{"num_hidden_layers": 14, "experts_per_token": 6, "router_score": "softmax", "normalize_top_k": true, "routed_scale": 1.0, "balance_bias": false, "n_groups": 4, "beta1": 0.95, "dataset": "wikipedia_en"}
Below are experts of layer 5 (counted from 0) of a mixture-of-experts language model. Rows are named router (the router's row for the expert) and show model dimensions 120-159. Each number is 200 + 30 x the weight over its row's rms, rounded and kept within 0 to 999.
Before each expert's rows: a language model's description of what the expert responds to. This comes from a sample of Wikipedia text that the model never trained on.

# expert 10
Mid-word syllables inside foreign personal and place names, such as Popovi-ci, Oric-on, Y-ang, Si-ci-ly, plus common first names like Robert, David.
router,174,189,188,165,189,257,209,269,195,234,169,229,185,222,260,202,233,200,239,188,169,236,179,239,174,188,168,246,206,206,260,231,210,182,233,205,180,181,149,173

# expert 14
Compass words and place-name parts such as North, South, York (after New), Park, plus endings in titles and names like C-ook, Com-ing.
router,229,242,250,239,195,146,191,158,216,198,216,250,209,229,171,169,225,146,226,172,175,211,205,175,173,202,213,192,209,235,150,136,211,156,252,219,238,145,200,234

# expert 25
Nouns like film, team, album, game, title, song, and pieces of sports terms such as average, stadium, attendance.
router,182,228,199,250,211,242,186,197,200,203,196,183,166,182,202,151,238,165,183,185,292,202,167,199,227,215,207,176,224,227,152,201,170,173,187,208,228,205,243,195

# expert 23
Lone letters or short starts inside words, chiefly e, s, n, t, and word-initial b, p, f, as in dung-e-ons, lesson-s.
router,225,227,209,204,165,169,147,205,200,190,168,196,235,165,143,229,223,206,128,215,237,218,147,199,199,191,221,200,202,230,212,158,236,217,187,208,198,181,239,203

# expert 8
Word-ending pieces and whole common nouns finishing a noun, such as High-way, activ-ity, investig-ation, film, game, season, team.
router,196,238,201,268,182,189,193,208,266,206,183,169,173,146,232,156,202,206,226,206,238,211,206,193,178,190,215,186,217,225,161,150,154,209,206,191,219,261,222,160

# expert 26
Prefixes like pro, con, pre, multi, bi, plus inner syllables of long words, such as ap-op-tosis, e-val-uation, Pre-mi-er.
router,154,125,210,188,224,199,225,171,236,193,202,224,229,199,218,205,218,179,257,238,169,202,213,224,198,169,204,192,207,202,247,190,192,176,187,197,201,258,141,210

# expert 13
Single initial letters starting a word, mostly capitals after quotes, pipes or line breaks (S, T, F, W), plus w after dashes.
router,247,215,205,219,229,209,241,224,177,199,226,196,242,206,181,268,171,221,172,209,231,225,189,212,207,193,216,248,208,184,191,170,198,211,169,180,225,223,219,140

# expert 16
Single consonant pieces, mostly p, r, c, inside or starting words, as in Ca-p-itol, Ca-p-s, Stri-p, M-r.
router,188,188,183,201,168,202,199,139,193,197,222,221,214,210,121,226,226,246,225,180,157,219,158,253,170,210,210,236,189,207,189,164,230,137,202,179,158,186,180,243

# expert 53
The letter k ending syllables (smoked, sank, banks, Slovakia), capital K starting names, ant, and apostrophes in possessives.
router,202,175,172,252,199,229,209,187,236,206,211,189,197,235,166,217,229,213,201,218,202,151,165,215,234,197,199,214,203,232,168,249,201,175,215,215,202,132,206,170

# expert 34
Number pieces in years, coordinates, ISBNs and table figures, such as 19-82, 38°15′00″, 9-78, 2007.
router,238,178,173,220,223,185,143,207,243,242,172,195,198,194,239,264,170,218,191,206,155,201,226,215,172,210,201,191,231,202,223,154,199,217,187,221,217,179,153,181

# expert 12
Second word piece after a one-letter or short start, often ol/el/al/ta, such as V-ol-ume, V-ol-leyball, qu-o-ta, comp, Col.
router,167,182,190,231,175,240,229,219,208,203,247,206,268,217,235,239,208,265,247,201,189,213,171,168,199,179,194,190,184,238,228,252,187,157,151,134,211,202,147,215

# expert 47
Middle pieces of words and surnames like m in Armstrong and programming, al in Dealer, g, ar; also sign, Air, dis.
router,178,164,187,187,191,197,230,209,200,186,221,204,169,209,162,205,212,206,277,151,201,216,188,216,146,139,206,190,209,254,177,230,172,155,185,161,188,241,208,217

# expert 48
The articles a/an/A and paragraph-initial capital letters after line breaks, as in "is a commune", "A legend", A-lthough, A-t.
router,231,227,170,173,186,209,193,211,173,183,246,213,154,219,153,222,234,164,190,200,163,216,157,168,208,216,218,191,205,147,166,229,170,198,184,239,215,212,221,242

# expert 6
Middle or final syllable pieces inside longer words, often a/la/ra/va/ta, such as er-a in "that era", ri-val-s, bul-w-ark.
router,154,229,176,169,263,167,208,198,157,179,206,231,200,204,146,167,138,226,217,155,204,221,199,193,185,211,220,218,187,198,277,144,201,224,168,211,193,187,234,219

# expert 39
Prepositions such as of, in, at, on, from and during after a noun or verb, as in As of the census and across the.
router,247,155,172,157,230,134,217,182,255,225,230,189,153,177,127,166,170,239,198,201,135,169,192,190,202,228,176,159,211,240,214,232,215,257,168,218,204,163,204,222

# expert 58
Line breaks ending list items, infobox lines and headings, plus opening parentheses and heading equals signs, e.g. after meters, website addresses.
router,214,224,218,207,194,196,219,217,214,210,201,153,157,200,136,288,185,194,241,224,259,225,230,195,197,203,194,234,223,182,186,239,203,183,220,163,217,232,219,214

# expert 4
Function words after verbs or adjectives, mostly infinitive to, plus as, not, can, would, than, as in attempted to, open to.
router,181,204,209,184,179,128,241,231,165,195,177,121,199,219,196,189,229,218,219,143,240,178,224,207,204,186,222,232,219,199,149,235,224,152,209,179,214,222,180,196

# expert 40
Capitalized words in names of nations, organizations and events, such as United States, National Geographic, World War, University, International.
router,230,167,159,195,290,229,147,219,221,186,194,192,154,200,212,183,161,171,150,229,181,201,221,189,194,216,191,170,191,198,193,204,187,254,248,223,224,221,191,161

# expert 38
Vowel-led pieces like al, ur, ir, o, e following a first consonant, as in b-al-ance, b-ir-th, beh-al-f, and names like Al, Bur.
router,237,229,179,267,193,175,212,168,171,117,187,183,211,198,147,298,198,213,202,169,155,209,128,197,176,180,196,183,189,261,219,193,127,237,202,209,178,228,183,244

# expert 57
Word completions like und in Round or tor in motors, and whole words such as part, win, end, and months like May or March.
router,173,148,204,228,202,176,181,168,215,176,212,260,208,225,218,223,194,212,247,191,206,234,147,204,164,198,205,179,231,211,173,196,170,232,250,199,206,215,230,224

# expert 46
Single capital letters in abbreviations and country codes in sports tables, like FR-A, R-U-S, F-I-SU, °C, plus pronoun I.
router,242,185,168,214,161,229,199,236,210,207,161,196,255,196,226,231,186,206,152,226,191,197,225,185,238,239,216,227,224,123,204,219,131,208,232,200,222,172,197,207

# expert 52
Word-internal pieces after prefixes like con-tri-bution, conver-se, cour-se, plus past verbs like used, built, established, and table pipes.
router,221,177,193,172,223,167,175,227,195,182,204,155,188,238,225,198,221,131,168,167,186,174,224,193,179,230,210,173,197,177,206,218,223,169,173,203,234,195,199,205

# expert 49
Plural and possessive s or es at word end, such as Representatives, boys, missiles, Women's, and u in Portuguese names like Romeu.
router,261,238,214,196,193,116,218,158,182,220,146,238,224,214,181,194,192,169,236,205,200,228,188,230,191,218,201,195,152,172,190,255,231,248,163,151,182,234,204,202

# expert 27
Short consonant-vowel starts of words, especially Mo, Bo or an o after a capital M, as in Most, Motorcycle, Moss, Hedgehog.
router,170,215,207,215,195,135,224,241,191,106,240,177,236,214,148,231,202,251,197,203,220,212,171,209,145,162,227,239,181,210,205,220,214,181,169,199,210,184,184,193

# expert 56
The piece ar and the letter c inside or starting words, like bic-ar-bonate, Hung-ar-ian, car, Car, Bar, often in science text.
router,147,207,181,200,163,176,163,185,184,206,186,208,227,217,199,193,249,237,222,167,243,211,169,230,191,165,239,232,206,195,182,226,211,227,196,197,188,212,208,163

# expert 61
Number tokens, mostly the century part 19 or 18 of years after commas or pipes, plus table scores and figures.
router,214,230,236,133,231,169,160,145,179,182,199,198,229,194,185,208,181,222,219,205,212,224,216,220,180,200,204,155,183,235,235,185,208,251,195,223,212,148,174,202

# expert 29
The piece er inside or ending words and names, e.g. Aer-onautica, Caer-narfon, Aerosmith, Conservative, center; also other inner syllables like us.
router,215,197,168,230,192,246,216,196,174,186,173,220,214,173,216,221,266,219,230,235,201,200,105,189,211,164,253,142,194,230,211,200,196,178,184,215,163,195,172,241

# expert 30
Structural markup at line starts: list hyphens in infobox fields (- Genre, - Successor), heading equals signs, table pipes, and ISBN hyphens.
router,120,129,185,153,195,229,227,146,184,171,203,204,174,196,140,182,199,196,186,141,249,153,210,155,193,239,176,159,207,175,213,190,253,160,197,189,188,215,234,231

# expert 2
Word-final endings like -ed, -ing, -ated completing verbs, plus whole past participles such as found, made, held, used, often in biographies.
router,242,154,207,198,183,235,181,228,222,173,187,109,247,204,153,223,270,166,194,190,245,194,189,249,256,197,211,173,213,241,195,222,151,234,183,215,192,234,185,249

# expert 17
The pipe opening a new table row after a line break, e.g. before Total votes, Player or #, plus articles like a, the.
router,207,210,159,231,224,175,247,182,186,199,197,220,219,142,175,200,186,206,156,166,236,153,218,259,227,172,211,151,218,147,243,215,192,269,218,242,187,228,205,237

# expert 19
Ending pieces such as en, land, ing, an completing a word, notably sixteen, fourteen, citizens, Trojans, heating.
router,193,182,198,208,208,278,163,224,241,215,199,213,215,154,164,165,212,170,187,223,180,179,228,196,234,193,180,188,207,235,128,181,211,233,187,221,177,218,200,169

# expert 24
En dashes between dates in ranges, especially birth–death and term spans, plus table pipes and connectives like as, until, than, since.
router,243,146,169,230,202,208,194,179,200,210,155,183,194,162,148,220,209,228,148,181,189,179,179,196,242,189,197,194,216,273,158,165,256,197,178,214,202,234,221,234

# expert 28
Endings and second words of place, club and competition names, such as Budap-est, Clif-ton, -field, -burg, Town, Park, Cup, West.
router,224,193,191,199,156,203,295,238,259,186,161,201,212,203,212,185,233,213,199,241,162,198,196,223,261,182,194,206,226,208,139,184,188,207,245,189,219,205,237,154

# expert 55
Word-final re and le pieces such as bizarre, Walküre, Title, rarely, plus digit 2 and final y or e in names.
router,203,194,208,181,218,193,142,207,184,222,158,190,209,212,141,173,148,214,160,196,175,193,217,182,176,237,221,200,191,182,252,232,228,285,115,234,181,191,179,182

# expert 42
The word the/The and possessive determiners his, its, their, often starting a paragraph after a section heading or following of, in, to.
router,167,206,177,169,192,209,135,201,233,200,264,204,186,116,216,207,175,240,146,157,230,152,216,171,242,242,191,208,209,162,197,217,176,274,182,215,191,194,215,194

# expert 37
Single vowels or short pieces after a short start, often i in French or Japanese words such as plein air, noire, aika.
router,241,205,193,213,256,230,162,155,169,218,188,255,272,188,229,180,199,188,234,208,189,234,167,160,203,258,221,219,222,188,238,241,242,255,181,225,206,176,204,199

# expert 5
Column separators after a cell's value in wiki tables, mostly after season years or names, plus semicolons, hyphens and dashes, e.g. 2021–22 |.
router,190,201,179,208,189,184,237,205,178,191,186,210,155,144,179,195,226,229,164,210,236,188,207,228,190,169,206,166,198,145,296,170,186,234,175,209,210,146,220,226

# expert 21
Single capitals or Ch/Sh opening a capitalized word or name, often after the, a comma or a pipe, as in Chinese, Shanghai, Garry.
router,238,207,196,167,248,201,225,224,178,155,256,225,245,221,201,226,189,214,185,185,196,214,142,199,175,189,196,237,181,185,165,204,211,187,202,153,210,188,204,131

# expert 33
Word-final pieces completing a stem, especially art in chart or charting in music contexts, plus board, list, number, level, type.
router,199,227,176,193,221,207,166,243,226,200,205,205,211,188,214,188,196,174,224,216,190,216,229,246,172,190,216,216,199,222,215,233,234,135,179,206,175,183,213,200

# expert 3
Word-internal consonant-cluster pieces after a prefix or first syllable, mostly ch and gh, as in re-christened, dis-charged, daughters, teacher.
router,169,254,210,225,216,169,175,205,160,182,241,207,229,195,209,248,209,153,225,195,201,192,189,188,177,174,156,200,193,248,186,169,154,179,162,187,234,227,221,166

# expert 32
The letter s and s-containing endings like es, ers, ies, ations, mostly plural suffixes, as in death-s, asset-s, vocal-s, Thi-s.
router,241,242,280,196,187,130,230,206,171,224,139,192,181,191,231,176,241,196,244,201,223,232,183,234,188,181,208,158,153,231,160,220,211,218,259,119,177,166,181,221

# expert 43
Periods ending sentences and other clause boundaries such as ). ? and heading marks ==, plus but, while, However.
router,155,202,243,178,167,232,146,165,193,208,197,225,160,162,225,209,207,167,169,217,204,225,143,192,150,260,187,218,197,198,213,160,206,162,157,211,200,155,189,229

# expert 41
Numbers in tables, dates and grid references, such as 23, 6, 1884, plus the be piece in Abbey, bribe, Caribbean.
router,282,216,225,212,203,139,208,197,216,218,184,233,198,218,209,229,156,174,175,187,189,209,205,188,165,226,216,214,213,220,177,176,200,194,189,201,185,153,151,188

# expert 22
Word-opening prefix pieces re, co, con, pre, de, pro, po, e.g. pre-servation, re-alizing, co-in, Po-litical.
router,145,188,201,224,192,171,253,152,205,206,211,183,183,225,210,207,136,203,257,204,196,204,238,172,184,196,185,282,212,217,182,222,203,200,206,184,199,210,179,196

# expert 45
Word-internal pieces like it, ct, pt, ment and port before suffixes, as in definitive, disrupted, Constitution, Detroit, and stems like develop or result.
router,158,173,236,158,171,219,204,200,218,198,204,220,182,177,242,162,185,198,220,228,248,173,234,203,178,199,156,235,213,202,172,229,138,127,231,193,210,207,233,150

# expert 7
Final or inner pieces of surnames and place names, especially y after a consonant, such as Frazeysburg, Cosgray, Chadsey, Can-ad-ian.
router,155,204,240,106,168,233,203,201,212,215,203,246,205,210,203,159,219,159,203,247,176,187,191,237,194,203,173,205,199,217,239,227,146,253,198,172,142,204,160,192

# expert 1
Vowel and syllable pieces inside foreign place and personal names, often in tables, such as Pist-o-ia, Macd-u-i, Vi-no-gorac.
router,197,183,195,166,177,173,181,213,189,216,167,158,154,200,210,240,129,198,215,211,223,211,232,253,210,212,178,169,218,163,242,250,208,192,178,202,154,238,208,198

# expert 31
Middle pieces of longer words, often at after s, as in unsatisfactory, unsaturated, treatise, plus sponsor, expedition.
router,248,225,184,186,256,152,170,197,240,227,242,180,153,226,217,163,165,249,173,153,287,216,201,203,171,205,264,178,207,219,206,223,219,210,185,215,198,193,178,236

# expert 60
The s suffix, mainly possessive 's after names (Heat's, children's) and plurals, plus z endings and the possessives his, its, their.
router,181,245,247,186,196,149,213,224,183,205,187,176,188,128,178,199,181,249,169,171,258,170,169,236,179,183,247,187,184,189,193,220,210,227,183,152,169,201,202,221

# expert 63
Short pieces inside names and words, such as if in Life or Lifshitz, la, ol, sh, plus words like following, those, one.
router,236,198,250,187,202,238,156,187,193,151,213,211,202,176,184,191,173,234,190,183,229,219,227,184,268,198,237,172,160,209,213,217,208,262,203,198,196,156,203,228

# expert 50
Single consonant letters, mostly d and t, ending or splitting a word, such as tol-d, apprehen-d, spli-t, Intermit-t-ent.
router,143,225,217,178,222,250,239,156,187,212,164,166,209,224,94,212,226,187,229,188,210,202,223,225,171,207,225,249,219,207,189,239,248,172,195,146,199,185,242,169

# expert 18
Inner or final syllables of foreign names and words, often accented vowels or o, li, go, as in Élys-é-es, Düss-el-dorf, Glas-go-w.
router,180,218,199,171,228,168,191,211,192,241,235,208,171,189,183,164,176,225,164,262,238,223,224,190,260,150,248,205,197,174,251,243,206,264,218,221,153,196,179,233

# expert 0
First pieces of words, mostly f/F and also re, c, b, p, tr, including mid-compound pieces such as boy-f-riend, Sun-f-lowers, chi-ef.
router,208,222,242,205,215,224,257,157,176,205,232,211,180,177,224,203,228,194,191,180,206,176,214,238,229,181,171,153,196,194,169,172,218,234,253,191,242,220,233,188

# expert 9
Pipe and semicolon separators between numeric cells in tables and lists of years, scores or statistics, such as 2005 | 2006 or 7; 8.
router,212,216,175,219,234,217,198,240,186,217,169,213,217,214,160,152,206,166,262,223,149,175,199,227,214,212,197,203,193,182,143,182,216,177,155,207,218,203,210,230

# expert 35
The piece right after an initial S or s, e.g. Sir, Sunday, science, sigma, plus sub, her and the.
router,246,213,160,219,272,169,172,205,206,196,246,178,182,193,197,224,165,215,192,179,239,207,180,188,158,240,250,249,207,165,269,174,212,262,188,196,219,195,218,229

# expert 54
Verb endings ed, ing, ated, plus whole participles held, known, released, as in Preced-ed by, air-ed, origin-ated, work-ed.
router,200,127,211,191,193,212,183,243,225,200,193,127,245,210,189,184,236,154,181,204,286,207,240,224,238,232,195,194,231,193,227,226,166,213,176,208,207,190,166,246

# expert 59
Adjective-forming endings ic, tic, ical, al after word stems, e.g. systematic, pandemic, Communication, Tribal, plus some apostrophes.
router,147,152,147,112,192,213,222,250,246,181,204,179,200,201,224,194,141,254,241,224,217,160,195,199,189,191,172,214,212,212,197,182,212,231,189,195,174,209,177,163

# expert 11
Directional and compound-name openers like North, South, High, Super, plus mid-word pieces such as per, ver and garbled CJK bytes.
router,204,203,239,198,226,223,200,191,172,160,226,260,181,233,213,162,166,222,227,191,165,193,231,245,236,250,157,177,189,243,196,185,232,186,217,205,191,173,181,232

# expert 36
Prepositions like of, by, with, from following participles or nouns, notably "succeeded by", "selected by", "area of", "as of".
router,226,142,214,188,197,138,185,150,223,230,189,166,218,215,139,202,197,199,173,201,223,134,191,195,258,237,171,179,189,212,213,225,152,193,156,197,215,160,209,201

# expert 44
Bare space tokens, especially empty table cells, plus short word-opening pieces like di, in, tri, f, dis, as in Bi-scuit, de-stroyed.
router,196,204,169,184,159,204,194,169,199,210,151,228,210,211,196,200,228,176,205,217,230,223,198,211,167,172,197,204,211,202,207,246,219,253,220,219,187,193,202,253

# expert 62
The syllable an and similar vowel pieces inside foreign names and places, like Ist-an-bul, Dest-an-oğlu, Bri-an-na, plus first names like David, Jan.
router,151,188,166,154,194,254,180,231,159,209,217,183,150,207,168,196,267,214,229,189,230,231,219,205,250,171,209,187,167,190,188,204,195,225,248,236,135,139,177,208

# expert 15
Syllable pieces inside words and names, often after a capital letter, such as en in Passengers, li in Alliance, gre in agreed.
router,157,239,214,228,214,213,228,231,181,204,223,164,194,207,166,200,229,159,188,215,181,215,197,172,182,194,190,245,213,205,235,168,221,225,241,226,170,204,189,223

# expert 51
Capital letters inside acronyms and abbreviations, such as AFL–CIO, COVID, HMS, US$, plus institution words like University, League, Army.
router,261,169,188,239,184,232,194,223,213,214,180,206,243,196,211,200,171,216,131,190,145,208,229,186,245,266,180,231,197,182,188,197,136,195,273,159,193,190,210,167

# expert 20
Single capital letters or short capitalized pieces starting names and abbreviations, often in tables or after Mac, such as K-enya, G-SA, Mac-K-enney.
router,216,236,189,216,260,221,219,246,169,230,281,226,190,192,166,256,161,179,174,177,188,209,151,190,150,239,211,251,189,188,136,197,171,152,202,189,224,188,223,165